From a checkpoint of a small mixture-of-experts model trained on Wikipedia.
Size: 8 layers, width 224, 43.1M parameters.
Experts: 32 experts in each of 8 layers, 192 GeGLU neurons an expert, 2 picks a token, a sigmoid router, a shared expert of 192 neurons.
Training: 755M tokens, 5757 steps.
Below are experts of layer 5 (counted from 0) of a mixture-of-experts language model. Rows are named router (the router's row for the expert), gate (a neuron's input weights, with its number), up (a neuron's input weights, with its number) and show model dimensions 0-223. Each number is 200 + 30 x the weight over its row's rms, rounded and kept within 0 to 999.
Before each expert's rows: a language model's description of what the expert responds to; "mostly gets" lists some tokens that are sent to it at least half of the time. This comes from a sample of Wikipedia text that the model never trained on.

# expert 6
It responds to: Words right after == opening a section heading, such as Reception, History, See also, plus sentence-final periods before line breaks.
mostly gets: "See", " LINE", " Sheet", "Early", " Notes", " He"
router,211,231,174,187,180,128,189,155,175,162,236,225,258,193,165,167,220,213,162,193,213,145,154,232,174,244,183,218,240,167,179,201,191,236,211,234,189,190,249,163,210,170,228,222,209,263,193,191,197,174,203,186,211,197,191,194,134,195,191,214,244,212,198,179,245,216,239,179,154,206,182,192,178,174,179,184,230,225,219,195,159,177,209,213,182,175,169,224,178,182,201,239,223,247,186,142,231,190,219,216,227,149,211,194,228,194,206,171,210,249,196,210,149,134,180,183,175,216,180,172,188,193,216,209,212,222,197,243,231,182,249,184,239,241,218,204,139,180,210,181,133,268,225,228,209,247,172,229,235,216,137,219,185,200,210,154,171,188,168,210,181,178,245,292,218,232,205,253,212,157,170,238,169,169,171,210,193,213,170,220,188,161,235,213,128,223,229,213,168,206,106,214,188,248,211,193,240,205,192,207,212,226,224,238,178,139,215,195,207,224,169,189,157,216,194,170,195,193,188,206,227,180,190,234
gate1,195,189,167,163,158,160,134,212,171,163,212,218,213,220,177,197,259,127,229,203,200,187,152,249,180,204,174,206,152,163,252,230,222,148,220,242,223,200,164,210,282,172,230,262,233,246,184,215,196,175,221,173,185,200,189,201,132,230,218,195,218,259,173,187,186,204,174,160,189,214,195,184,190,186,211,174,225,254,192,207,214,170,168,264,172,185,182,215,221,238,229,211,200,235,178,204,177,253,194,168,222,243,177,213,208,229,228,221,207,199,193,190,177,149,197,192,202,156,206,230,212,223,156,202,255,217,220,198,230,217,173,200,184,217,225,222,100,233,195,164,216,203,182,199,234,224,225,172,162,214,208,209,193,161,179,218,198,245,244,256,137,206,202,189,183,181,234,184,203,203,217,173,131,162,223,204,200,234,202,198,186,249,201,209,148,217,207,216,225,186,205,215,212,188,237,226,221,216,230,185,194,256,190,257,191,208,160,195,166,231,194,179,202,213,160,228,179,144,285,178,264,211,212,201
up1,214,239,207,242,230,170,248,169,180,220,134,210,232,123,144,197,187,258,206,148,192,209,211,206,220,216,204,202,202,189,212,127,157,176,138,201,132,240,194,189,186,242,147,198,239,164,156,189,175,212,196,197,191,197,220,192,218,163,203,205,198,194,210,173,185,183,210,180,275,212,209,209,226,212,225,165,215,221,178,209,211,207,189,165,196,217,173,248,251,178,178,197,216,229,249,217,262,210,201,196,191,192,222,150,231,232,209,242,180,198,221,186,216,226,208,227,144,156,203,200,140,198,257,188,207,187,217,262,176,223,219,205,229,193,143,236,224,221,230,195,136,231,202,186,240,187,182,253,196,204,242,220,236,180,220,188,233,138,149,195,176,189,227,175,203,135,182,197,166,164,176,208,266,273,179,220,191,189,228,193,202,197,175,192,217,153,191,212,187,174,166,198,207,204,190,196,205,166,185,170,249,163,211,219,217,208,194,169,234,135,223,195,198,190,168,217,207,226,107,216,199,195,173,162
gate2,167,266,225,250,239,204,220,212,201,214,273,220,199,194,165,215,217,195,235,169,202,206,243,220,207,209,210,227,161,186,181,173,226,202,178,227,226,192,202,153,211,156,205,146,187,215,163,219,244,231,200,215,197,172,152,164,196,176,203,199,173,169,207,186,174,166,235,156,180,164,207,181,218,178,268,211,243,214,151,206,147,176,222,225,242,207,201,292,194,208,182,200,256,188,165,186,210,252,120,236,205,234,182,210,162,165,222,154,214,228,216,230,184,235,162,210,223,204,254,174,190,228,202,154,178,269,200,201,229,241,201,222,196,233,209,159,239,197,213,224,160,176,232,177,176,207,178,233,255,154,159,182,183,197,228,225,206,211,233,183,180,207,269,238,194,196,223,157,216,236,159,176,193,202,213,190,161,193,166,195,193,150,212,196,268,261,224,227,184,181,165,245,207,180,190,190,204,207,240,215,278,219,163,186,196,155,176,187,184,239,198,190,230,161,164,228,232,210,218,170,230,195,173,173
up2,230,175,225,210,186,212,253,157,233,208,166,167,178,212,198,179,172,218,225,212,211,191,240,217,206,134,215,218,217,202,226,198,174,137,144,162,223,195,205,201,187,227,222,226,215,168,177,214,185,188,164,214,158,194,201,237,234,242,182,173,188,185,247,206,181,173,250,230,252,191,196,188,218,248,193,238,228,169,205,176,227,184,282,190,220,178,212,121,190,163,160,218,209,188,202,174,211,193,208,263,190,247,225,202,183,211,202,253,146,215,272,257,183,206,197,185,179,150,211,254,180,181,210,239,206,167,173,208,205,205,235,210,222,212,166,188,254,244,233,222,230,212,181,164,215,132,228,266,225,238,184,173,226,288,181,258,194,205,166,233,212,228,255,187,177,172,236,172,232,237,211,181,159,230,191,226,262,215,205,256,181,214,182,239,146,176,172,206,164,203,239,189,195,219,216,205,213,226,172,154,200,200,190,182,212,251,181,179,232,211,206,247,232,163,163,207,178,227,186,207,198,220,195,174

# expert 23
It responds to: Verbs after a subject, mostly is or was opening a definition ("X is a railway station"), plus born, located, founded, released, served.
mostly gets: " located", " Born", " born", " began", " founded", " remained"
router,223,203,190,157,144,184,193,140,212,236,236,193,244,184,198,103,185,183,146,181,183,193,175,183,196,215,180,206,206,132,223,154,184,193,150,206,213,158,267,198,195,155,217,293,185,209,204,210,149,178,158,172,182,218,227,208,183,149,221,221,238,229,167,163,221,187,213,219,221,183,209,199,255,221,214,212,223,212,186,228,199,163,171,166,208,239,227,157,166,176,210,233,207,218,200,202,214,194,199,218,190,176,207,263,194,180,206,167,169,201,190,181,124,162,227,201,172,221,226,212,194,150,182,192,172,274,185,186,269,216,194,175,202,220,197,233,188,172,196,181,179,167,193,223,222,231,216,200,221,179,189,186,202,224,211,205,196,217,162,172,163,203,209,289,217,231,173,201,205,169,193,245,189,198,159,203,178,271,181,227,171,152,186,212,159,258,221,237,231,194,192,186,238,228,243,217,234,173,170,229,232,202,181,251,152,177,178,220,256,257,209,183,180,219,169,182,207,205,187,167,264,170,203,210
gate0,206,190,155,208,220,219,182,146,232,201,166,208,191,188,173,148,143,154,207,298,159,200,218,201,180,195,183,180,212,226,130,199,268,213,212,231,184,173,224,197,196,184,206,189,181,179,134,245,191,218,149,186,172,136,192,211,199,215,190,189,205,210,244,213,220,224,217,203,190,220,146,175,145,225,235,167,194,208,215,219,183,161,212,228,184,230,245,262,263,218,249,169,217,208,171,195,156,259,207,227,180,217,202,245,213,182,184,196,226,305,171,225,210,231,178,231,280,216,230,167,184,196,241,203,179,222,200,184,205,217,238,208,215,214,169,213,229,233,200,245,180,164,162,198,209,217,205,203,270,203,170,202,150,201,232,193,197,231,208,191,236,186,198,209,218,144,167,227,189,201,230,161,216,250,186,224,185,218,168,231,179,202,210,186,205,220,193,247,182,177,209,193,149,228,192,218,186,232,279,189,228,237,168,201,170,187,202,237,265,210,214,229,216,211,196,181,163,236,193,162,248,210,208,175
up0,217,239,187,204,190,207,247,237,137,203,207,195,163,192,202,173,243,144,201,139,187,177,216,180,203,242,185,203,166,237,298,242,167,218,181,173,171,225,179,186,197,248,156,208,201,233,242,183,180,189,174,197,161,221,179,256,199,159,138,232,189,229,166,142,181,202,196,168,251,209,279,168,197,152,222,205,135,168,148,262,192,208,180,158,170,179,167,126,201,183,227,265,181,180,170,238,252,233,144,185,244,270,232,189,163,204,191,215,234,203,182,177,171,249,170,222,187,136,166,149,203,193,213,194,173,200,206,235,206,186,190,214,166,179,213,212,178,156,176,182,235,229,201,183,195,238,197,186,195,202,201,200,198,228,149,216,204,198,226,187,196,208,218,224,215,209,202,159,231,198,222,196,202,165,231,151,193,150,217,208,236,215,175,176,203,215,201,148,209,148,187,182,196,194,224,154,192,195,166,211,168,227,187,210,210,190,177,159,163,209,203,188,235,235,175,205,163,222,177,215,192,190,247,166
gate1,228,212,160,218,208,211,195,225,153,182,204,232,189,183,271,158,188,181,182,214,249,234,217,209,224,214,150,208,180,148,200,210,196,164,169,221,189,197,241,221,206,145,206,260,191,165,193,153,210,245,128,165,204,186,208,195,231,203,188,199,214,216,185,162,175,194,214,221,242,238,232,178,178,235,170,251,185,212,188,173,183,178,215,207,224,187,191,232,149,226,203,247,227,164,233,198,196,171,191,215,213,194,200,196,239,143,172,209,258,171,215,187,167,248,161,239,189,157,206,222,202,194,188,233,199,214,194,227,202,177,239,248,163,259,165,145,191,212,164,168,160,176,234,277,200,204,260,207,214,174,206,242,188,242,162,179,243,138,263,201,212,198,181,173,238,184,227,199,160,194,167,225,191,211,203,262,193,202,223,260,257,195,207,179,225,175,210,241,243,232,211,199,213,223,231,177,238,144,194,211,178,191,191,230,185,258,225,192,224,189,189,182,243,257,193,240,220,208,198,158,262,162,256,204
up1,223,200,223,233,202,182,157,173,191,195,198,228,176,172,237,236,197,231,195,195,142,195,165,192,178,120,198,168,233,185,199,196,187,139,149,203,195,174,261,241,197,173,228,158,172,159,172,222,172,210,203,208,220,229,200,176,181,226,197,207,254,196,194,208,205,212,233,149,208,108,207,226,229,204,200,135,208,211,176,82,227,162,231,135,202,232,239,192,210,209,220,166,227,165,147,191,196,227,215,145,166,166,202,168,245,205,164,184,242,233,195,192,216,201,190,136,235,164,202,181,230,275,209,208,229,189,247,214,177,200,208,201,217,218,206,155,166,234,241,189,133,236,240,221,193,160,192,159,209,167,222,253,218,233,235,210,214,184,224,175,154,155,189,212,192,222,205,186,190,223,185,192,186,191,184,227,216,214,208,232,192,189,223,162,207,160,207,223,170,150,192,191,182,193,207,249,193,199,195,235,249,215,158,197,217,194,229,189,201,222,196,188,182,198,171,278,189,154,209,208,166,176,251,169

# expert 10
It responds to: Line-initial list dashes, line breaks, table pipes and heading marks in infobox-style lists, plus words like born, established, used.
mostly gets: "=", " DF", "3.", " developed", " born", "7."
router,268,238,208,181,172,142,219,198,207,178,230,220,240,221,177,123,208,257,180,129,152,226,154,180,233,214,187,227,224,172,193,179,167,197,151,217,197,189,273,199,221,175,266,263,225,226,201,220,177,153,147,152,189,213,222,209,200,189,214,150,209,212,192,177,186,201,187,250,182,145,191,177,275,211,196,181,255,229,174,186,194,147,206,202,205,136,257,191,191,194,237,249,227,154,179,207,165,175,209,220,199,200,198,209,230,210,201,200,167,197,203,206,179,177,216,262,196,227,220,188,212,144,192,198,209,225,230,213,189,185,190,202,223,217,173,199,194,198,164,228,184,224,246,244,176,227,180,216,232,162,166,241,202,204,241,187,189,149,151,156,212,202,199,201,207,251,201,194,214,191,181,182,200,243,186,197,208,209,158,266,185,210,202,212,167,251,261,243,238,218,135,183,248,248,206,200,213,162,165,219,205,218,160,180,205,172,183,195,218,271,171,215,172,177,232,223,209,193,175,155,217,188,225,210
gate2,235,177,237,240,179,170,221,162,236,153,235,183,204,221,178,147,193,176,173,224,232,181,204,199,176,219,230,182,233,188,234,146,189,215,158,151,192,153,255,197,188,180,218,213,249,207,242,202,172,158,174,241,200,237,185,203,173,197,183,221,217,212,200,196,224,200,190,157,193,231,219,187,195,210,211,192,235,139,210,228,242,154,150,207,208,218,230,145,177,253,193,218,225,242,204,169,140,202,163,223,196,150,217,184,191,229,258,164,189,195,173,172,155,159,215,200,191,217,182,203,213,199,166,197,201,180,173,182,254,159,219,135,263,169,228,216,171,184,181,240,237,170,137,197,182,219,210,189,182,187,225,244,211,235,199,260,218,209,204,213,240,208,207,219,203,182,151,191,192,176,167,186,138,204,115,132,179,211,191,247,157,148,214,173,223,206,199,201,223,188,183,180,274,231,167,230,196,152,165,205,222,221,205,246,178,226,166,170,227,222,250,221,217,200,243,164,199,244,171,172,185,210,145,194
up2,165,157,147,191,186,195,258,196,186,235,204,222,186,167,220,227,202,196,154,206,161,197,185,197,173,211,202,205,169,180,238,195,198,154,183,213,188,266,137,166,193,162,177,214,169,219,165,220,172,194,219,164,184,175,227,170,209,172,186,172,178,190,174,170,186,230,129,246,220,141,170,184,184,191,207,232,190,210,167,201,192,233,238,181,156,180,179,187,251,197,216,184,183,207,244,204,197,188,209,107,213,200,223,161,164,237,195,240,230,167,183,227,206,219,195,199,187,210,157,207,210,195,231,226,201,175,179,243,201,232,205,253,174,166,202,205,208,157,221,230,169,244,197,208,237,204,197,202,143,204,153,133,178,204,164,169,163,200,138,154,121,163,182,216,169,212,171,209,138,208,243,212,223,199,285,204,183,155,242,173,200,199,212,196,233,216,187,173,229,174,242,230,199,157,209,142,245,229,197,203,155,206,213,201,217,187,231,264,186,233,204,259,244,239,179,159,170,162,217,180,211,209,182,150
gate3,189,228,140,284,221,225,235,219,201,149,204,264,241,182,223,199,207,196,155,211,214,198,179,134,184,204,155,209,148,195,153,219,214,189,250,240,200,224,223,206,184,216,221,217,153,218,198,198,215,166,210,218,216,241,204,200,214,232,224,211,181,165,190,181,167,181,162,217,137,191,178,218,209,195,224,217,153,256,220,189,201,144,181,235,197,164,194,229,208,194,175,196,235,137,202,220,210,205,246,170,196,193,218,270,226,152,120,212,219,200,205,211,212,178,155,223,212,227,218,197,220,220,202,205,172,174,168,219,221,189,161,234,158,234,194,147,188,174,181,164,157,127,182,220,263,197,166,198,195,225,195,164,182,212,241,162,240,208,194,227,231,257,218,122,235,205,212,194,181,194,227,160,215,172,199,221,223,165,190,205,221,176,244,174,179,207,250,189,197,247,204,179,188,214,229,187,240,228,220,212,201,229,120,198,202,166,197,175,209,216,212,217,186,121,210,257,195,192,219,193,218,182,268,242
up3,187,201,166,244,177,235,218,234,251,162,141,260,221,180,235,223,224,191,137,219,169,202,158,188,172,162,134,213,173,226,135,209,183,241,199,206,188,195,254,176,229,203,238,155,167,238,204,197,229,164,191,226,245,186,210,228,157,171,255,205,176,178,239,197,187,180,179,219,152,174,198,231,256,222,220,181,208,211,255,190,205,160,144,232,190,162,216,239,201,250,187,243,219,178,217,231,186,175,260,144,198,202,207,192,230,186,206,228,219,190,169,239,177,157,194,241,199,256,202,222,220,186,214,199,198,209,157,195,218,161,170,199,224,247,220,177,181,212,210,171,186,157,197,210,211,217,187,164,208,151,143,184,157,164,193,212,178,171,167,199,200,247,201,220,259,145,230,189,247,208,226,173,174,184,220,165,211,154,205,204,225,212,207,159,165,247,208,179,223,244,192,170,198,209,195,162,253,244,170,220,229,193,157,145,191,184,181,175,209,261,173,229,210,156,175,249,193,165,158,183,214,202,223,233

# expert 28
It responds to: Commas ending clauses or list items, closing parentheses and quotation marks, and dashes, often before and, which, but.
mostly gets: "\",", "),", "\")", ",", " \"", " (\""
router,212,224,158,192,182,189,222,149,198,196,186,206,195,205,178,154,238,200,193,174,166,183,147,205,178,223,197,177,219,175,192,185,171,198,213,206,168,162,252,148,197,192,251,218,219,186,212,247,172,159,156,107,200,248,170,240,132,138,223,164,209,198,201,196,209,218,186,226,181,174,227,181,221,156,218,225,238,226,144,229,186,207,172,173,159,118,218,174,226,211,173,207,240,182,229,178,188,159,223,238,212,168,152,163,194,174,233,191,178,231,195,214,192,187,187,200,199,211,190,209,190,139,217,233,202,199,253,200,220,144,201,157,240,186,167,238,160,166,218,217,156,201,199,171,224,215,217,259,208,227,173,222,196,187,202,188,233,185,169,189,217,197,188,247,224,220,166,272,170,153,168,259,178,212,174,248,259,191,173,210,180,187,184,190,176,222,205,252,201,184,178,158,211,246,217,233,193,156,200,210,207,180,146,204,156,160,185,150,258,199,175,197,213,199,230,192,212,148,140,158,208,140,201,190
gate1,217,218,165,231,242,160,176,234,201,157,155,208,234,241,139,192,213,243,258,187,222,176,220,121,183,171,142,173,246,206,215,214,216,127,209,204,194,169,179,180,215,159,239,205,198,201,222,197,224,143,252,189,206,163,180,233,217,226,195,216,253,223,231,229,254,191,125,220,149,219,173,162,225,232,182,207,239,221,215,197,168,179,211,202,185,202,142,173,215,195,192,182,206,161,186,165,246,197,202,202,191,178,165,232,199,236,124,247,163,237,230,183,196,188,218,178,204,185,214,156,160,233,178,131,190,223,219,189,210,193,218,162,144,223,173,212,222,163,209,168,182,224,128,256,243,200,200,246,228,204,213,242,210,186,179,179,170,265,270,206,204,172,239,178,203,240,212,207,199,186,236,191,228,196,168,167,155,214,213,212,208,126,193,156,184,198,197,177,208,266,181,192,214,222,186,200,181,182,194,203,223,176,261,157,210,210,197,200,179,214,182,203,166,167,216,177,214,215,188,180,208,229,222,204
up1,186,217,184,254,247,221,228,158,150,181,144,228,216,200,139,199,212,255,184,132,228,200,144,158,241,218,210,218,216,216,198,181,169,237,254,201,212,179,239,159,194,215,236,198,242,195,224,204,179,194,211,225,167,172,166,239,188,219,187,176,213,177,156,253,147,174,220,217,207,193,189,160,181,218,240,169,191,261,171,216,203,172,197,125,211,213,194,197,204,213,216,202,191,221,197,205,206,198,158,236,214,169,211,202,275,228,188,222,205,145,215,215,213,189,201,242,189,197,155,151,193,172,203,183,214,193,219,199,224,159,202,186,201,215,233,209,107,191,203,273,229,244,179,176,180,181,190,156,240,152,223,239,248,213,226,185,215,226,155,189,210,187,196,165,207,146,163,212,245,187,219,160,222,181,154,157,227,174,142,170,226,210,182,173,212,212,253,195,177,207,218,156,204,202,216,216,223,214,217,184,175,148,239,234,100,213,201,199,225,205,259,217,204,151,210,173,219,189,184,171,213,171,224,191
gate2,208,156,138,216,202,247,179,184,190,179,120,232,202,225,193,137,195,229,152,181,211,203,182,175,180,222,170,149,246,170,206,195,206,210,233,229,204,155,243,206,228,204,200,173,164,148,190,209,226,151,185,230,218,187,170,211,285,210,231,162,218,182,217,162,159,167,202,221,171,112,235,218,214,216,192,191,177,200,262,166,163,167,205,158,187,217,201,177,190,215,195,199,224,175,177,221,188,194,177,241,144,197,256,251,256,204,195,202,252,197,230,233,178,175,197,169,181,163,193,234,252,176,164,216,183,194,147,214,240,233,249,185,191,236,159,239,197,216,209,216,160,227,126,212,212,176,186,220,222,208,184,203,242,242,186,246,219,197,194,227,172,182,234,179,200,222,233,215,240,176,163,171,227,178,199,232,174,234,206,200,157,204,214,211,198,204,179,240,179,165,231,207,236,222,177,207,244,241,208,218,241,209,214,199,131,229,166,191,169,207,252,189,229,194,223,202,244,243,180,130,209,237,193,172
up2,233,234,217,225,222,232,206,168,192,183,220,210,215,201,168,200,220,243,133,212,211,233,188,205,221,181,188,143,243,212,183,231,158,202,266,165,170,216,268,205,260,205,195,135,188,173,205,168,193,204,158,241,184,209,126,222,211,205,149,262,172,177,199,215,214,192,193,208,192,171,222,162,189,186,193,161,191,182,229,224,163,179,202,183,208,157,238,143,218,218,204,210,191,188,227,210,202,250,174,236,174,162,252,250,222,172,229,237,160,183,243,235,201,200,205,225,209,227,137,248,235,243,267,207,162,194,162,195,206,259,282,220,191,202,213,198,185,193,217,183,209,153,172,191,226,189,149,208,202,224,182,199,219,170,201,214,236,226,209,189,219,192,186,190,195,145,220,185,218,201,223,201,147,257,205,239,159,224,174,198,179,208,202,183,183,183,227,230,129,171,188,202,230,235,180,185,174,235,225,160,194,222,252,155,165,213,189,126,159,182,219,153,202,155,232,214,232,234,219,158,234,214,179,192

# expert 0
It responds to: Pipe separators and column-name words in table header rows, such as Opponent, Votes, Pts, Rank, plus infobox field punctuation.
mostly gets: " Loss", " Doubles", " Pts", " Candidate", " Sheet", " Opponent"
router,195,257,186,226,218,188,208,133,244,159,230,229,279,199,229,186,190,213,176,185,228,180,186,224,185,192,206,166,268,158,234,186,151,192,221,206,177,141,288,173,179,177,244,207,193,205,192,212,188,175,204,226,212,193,206,199,163,213,229,199,218,173,200,188,191,215,237,202,163,159,180,210,250,178,176,133,241,229,191,182,177,160,183,169,198,192,195,207,189,190,193,217,209,218,185,151,129,205,228,187,191,187,159,198,195,171,232,205,184,226,212,223,141,150,200,207,170,231,253,187,179,167,245,207,189,214,192,193,255,219,275,158,224,195,229,218,200,206,211,144,192,189,189,174,262,240,198,224,232,206,185,197,205,205,198,147,170,194,206,176,228,164,262,212,211,224,201,171,224,191,199,186,176,197,183,253,167,253,159,220,183,172,206,180,136,229,231,268,154,153,167,184,171,290,232,206,183,204,170,193,212,218,126,209,201,173,190,190,195,229,154,190,189,206,175,232,214,158,180,235,214,205,151,218
gate2,198,153,224,222,168,166,217,156,236,184,218,213,217,198,209,215,184,207,214,237,193,193,236,261,205,178,183,231,190,163,142,197,159,162,198,197,249,245,154,190,204,179,169,274,245,210,177,198,144,200,130,177,219,263,211,173,229,201,210,256,194,242,243,219,217,176,210,226,184,224,189,187,247,193,232,191,204,212,143,198,132,153,202,229,223,226,142,232,193,205,230,199,194,164,201,186,196,197,200,218,206,199,196,142,246,178,204,218,166,249,178,187,163,193,230,212,236,170,236,207,198,245,224,249,257,178,234,237,202,171,241,218,144,205,197,178,226,250,222,235,179,214,205,220,219,267,223,161,250,194,199,189,202,220,175,242,177,202,182,188,289,167,164,220,188,224,207,202,192,208,205,236,150,216,178,170,247,168,201,172,184,231,212,163,255,206,230,235,158,174,223,231,220,168,195,152,242,232,192,222,225,192,157,214,209,201,204,146,155,194,148,180,209,174,246,177,190,205,212,245,217,193,192,205
up2,236,220,240,182,222,162,208,200,227,160,198,176,205,219,112,168,198,192,147,252,210,222,249,168,206,204,246,96,204,175,182,209,212,188,147,213,192,206,205,225,201,199,168,221,201,207,237,197,212,183,207,175,194,237,204,196,207,223,206,213,187,250,225,173,201,173,219,162,243,243,192,209,216,179,183,195,168,232,203,231,209,251,247,207,217,200,208,140,222,212,203,176,152,232,179,146,201,146,202,240,207,190,190,199,201,143,187,166,215,205,181,167,196,146,199,274,233,196,228,229,161,198,167,221,227,212,212,186,224,219,169,235,239,137,196,215,244,229,200,180,212,174,199,198,212,209,200,245,266,183,222,202,182,277,198,169,230,191,215,242,265,183,158,206,186,183,197,178,161,211,237,179,191,150,185,167,164,198,169,244,213,277,173,174,195,199,187,195,195,240,231,202,192,200,213,186,277,233,225,174,191,219,196,171,213,156,215,173,213,218,242,257,248,269,228,138,186,204,206,192,170,198,177,173
gate3,170,135,183,224,162,210,204,208,262,227,193,179,264,205,221,187,204,154,179,225,159,213,178,224,184,155,170,182,232,191,200,189,169,172,196,88,160,170,207,170,225,225,189,198,265,233,189,201,192,186,180,134,213,235,192,197,171,196,213,188,177,173,200,228,196,206,180,232,201,218,143,213,219,162,185,217,159,183,195,245,241,184,221,185,260,178,232,214,235,195,193,198,200,197,185,232,181,237,221,197,213,207,240,224,217,231,255,209,162,153,199,277,153,177,263,193,183,230,222,193,175,266,192,171,234,174,195,221,217,179,129,183,215,185,214,202,175,229,168,225,189,210,209,205,229,212,208,188,206,213,197,158,153,198,214,249,202,255,202,152,195,189,197,209,119,212,235,171,177,140,194,295,221,236,191,239,213,195,176,194,193,175,160,156,226,202,215,215,245,183,132,224,178,214,179,181,201,171,165,196,217,266,168,145,221,186,201,203,189,217,200,221,224,195,205,163,219,200,204,205,193,198,251,172
up3,212,227,217,177,195,213,134,223,187,221,189,213,255,272,216,209,209,243,226,215,184,182,238,265,189,255,210,200,232,198,188,237,182,143,199,179,267,159,174,212,203,176,152,201,164,140,177,201,159,204,183,192,156,206,249,247,179,229,194,251,170,151,200,249,228,205,203,231,204,193,217,191,201,219,159,153,180,235,181,163,218,199,236,175,216,179,191,216,205,174,216,195,193,121,196,181,215,245,209,167,208,183,206,243,176,131,196,205,204,191,223,165,213,216,225,177,108,216,166,198,242,206,245,238,228,221,272,213,187,182,224,208,186,214,192,223,187,222,205,176,161,158,227,221,176,252,220,189,206,229,195,181,202,160,254,195,216,199,175,178,181,210,187,202,200,247,200,180,151,237,135,192,236,298,181,206,210,227,190,228,163,151,256,208,176,216,195,219,141,171,178,175,226,242,258,200,182,202,202,214,214,206,234,197,216,267,207,190,213,201,166,190,175,184,173,217,191,192,222,186,174,207,201,159

# expert 13
It responds to: Periods ending sentences or abbreviations, closing "==" of section headings, and sentence-opening "However"; occasionally the first word of the next sentence.
mostly gets: ".", ").", "\".", ".\"", " ==", " ==="
router,205,223,161,221,165,182,199,200,162,175,212,249,243,181,175,141,210,222,200,174,195,172,194,164,202,231,190,230,259,187,202,241,197,151,185,244,179,206,229,185,147,191,253,261,207,202,180,191,157,131,175,189,185,205,168,225,169,133,253,219,199,202,210,185,187,192,223,240,178,160,182,206,203,188,204,237,199,232,161,207,189,141,178,208,172,141,205,234,229,154,270,269,205,196,169,225,168,117,235,213,240,197,181,201,171,227,218,157,201,242,197,238,137,194,199,187,149,188,211,197,202,197,225,198,235,203,237,175,197,146,195,157,185,228,212,206,181,207,173,215,189,253,208,198,238,192,221,205,231,204,120,226,196,189,222,194,162,185,202,179,222,222,192,188,205,211,200,228,190,160,148,215,191,162,127,218,181,207,168,220,187,214,197,202,140,249,185,246,208,216,185,217,235,271,261,188,216,129,212,215,220,229,214,220,166,211,180,202,216,222,130,224,160,207,182,198,220,155,186,179,181,214,204,194
gate0,156,231,238,207,215,168,180,223,253,201,205,274,222,252,180,199,224,221,221,235,230,183,188,254,186,197,230,208,230,205,181,225,205,228,175,218,200,147,219,224,216,208,187,172,223,216,154,207,218,200,241,237,208,166,191,169,205,195,236,216,189,217,194,211,216,177,162,212,166,145,192,248,202,187,208,196,164,207,208,219,150,194,197,193,204,149,259,207,156,174,286,227,187,213,223,234,231,178,214,221,230,165,175,278,220,174,221,191,161,192,236,188,200,176,186,279,215,245,179,172,197,201,226,148,273,228,172,120,204,196,199,209,204,240,221,222,170,152,137,196,228,230,268,236,209,188,269,240,188,214,130,194,163,211,190,221,257,217,165,204,185,232,198,175,209,216,222,224,205,193,193,162,221,223,207,186,178,241,153,190,206,169,249,204,184,213,205,196,236,240,216,203,161,197,228,226,222,191,202,220,168,260,248,249,164,256,166,215,216,225,174,181,181,156,186,206,176,209,236,217,207,218,228,203
up0,284,227,208,175,203,230,210,195,168,205,217,200,209,141,193,148,202,202,169,165,197,217,188,222,193,164,215,139,190,203,190,150,218,164,210,184,208,220,203,208,189,184,173,224,180,204,255,190,137,201,212,187,213,193,139,194,208,213,157,204,210,222,210,237,248,196,207,200,189,232,217,180,194,119,182,231,230,212,221,171,259,232,212,232,248,202,199,196,219,245,158,167,218,191,195,140,222,220,166,216,177,232,196,95,176,227,167,191,226,223,171,200,199,226,206,173,160,191,240,190,234,204,180,275,174,202,231,228,186,194,214,158,166,179,208,187,211,249,260,226,195,154,152,141,196,189,154,203,216,207,259,154,224,204,273,201,169,178,227,206,224,188,237,248,168,174,177,197,211,203,194,220,220,202,139,204,231,155,255,206,152,235,162,208,201,146,200,224,159,156,188,194,207,199,192,179,169,217,192,182,258,176,173,189,264,194,279,167,187,191,216,221,211,202,224,206,227,168,176,201,208,190,211,185
gate1,196,256,164,225,147,218,187,197,176,184,182,210,200,205,220,153,231,251,221,161,181,166,152,267,191,196,220,171,267,172,133,214,200,177,206,204,167,157,208,191,249,153,245,199,211,188,203,200,131,167,212,163,257,202,219,190,188,214,162,238,223,224,200,243,209,263,179,210,158,252,170,204,183,159,214,138,239,213,201,232,234,206,177,203,167,169,203,202,211,177,274,199,230,162,219,183,154,187,191,173,184,184,234,208,229,214,188,225,206,202,186,205,183,199,209,228,176,240,203,217,241,213,226,142,228,214,214,204,209,300,217,180,180,232,214,253,202,179,222,166,230,207,248,204,209,216,213,223,193,246,118,219,188,193,205,203,185,201,170,223,220,171,237,199,197,254,212,209,195,227,190,217,189,255,154,242,203,207,161,238,172,184,236,208,178,190,170,208,185,215,188,197,192,235,189,199,205,197,168,201,205,181,216,266,210,213,235,215,162,262,208,178,182,187,251,229,262,153,236,152,202,187,177,144
up1,258,198,244,199,207,206,257,170,212,191,204,241,189,211,184,230,178,231,260,239,197,249,208,222,252,195,162,210,189,193,217,223,151,200,251,222,203,204,225,239,215,192,175,180,227,209,152,197,228,234,223,194,182,214,239,198,170,212,200,193,186,176,197,251,165,186,229,183,233,161,217,163,182,202,159,221,227,187,187,202,207,207,207,177,244,197,263,215,207,181,209,173,208,169,214,202,233,204,229,198,225,204,155,259,183,162,268,242,195,103,214,221,220,222,256,188,188,169,183,252,220,192,209,264,160,181,222,216,192,233,209,263,226,205,190,145,242,196,196,127,169,191,184,225,187,209,209,211,180,184,218,208,135,202,231,194,170,170,259,149,194,166,188,203,199,220,255,208,269,191,176,270,208,208,185,231,194,255,201,211,174,210,264,224,174,181,211,228,177,171,193,199,155,270,176,179,225,186,213,184,202,253,179,143,212,173,196,205,167,168,173,121,181,226,202,196,205,190,208,146,184,204,214,204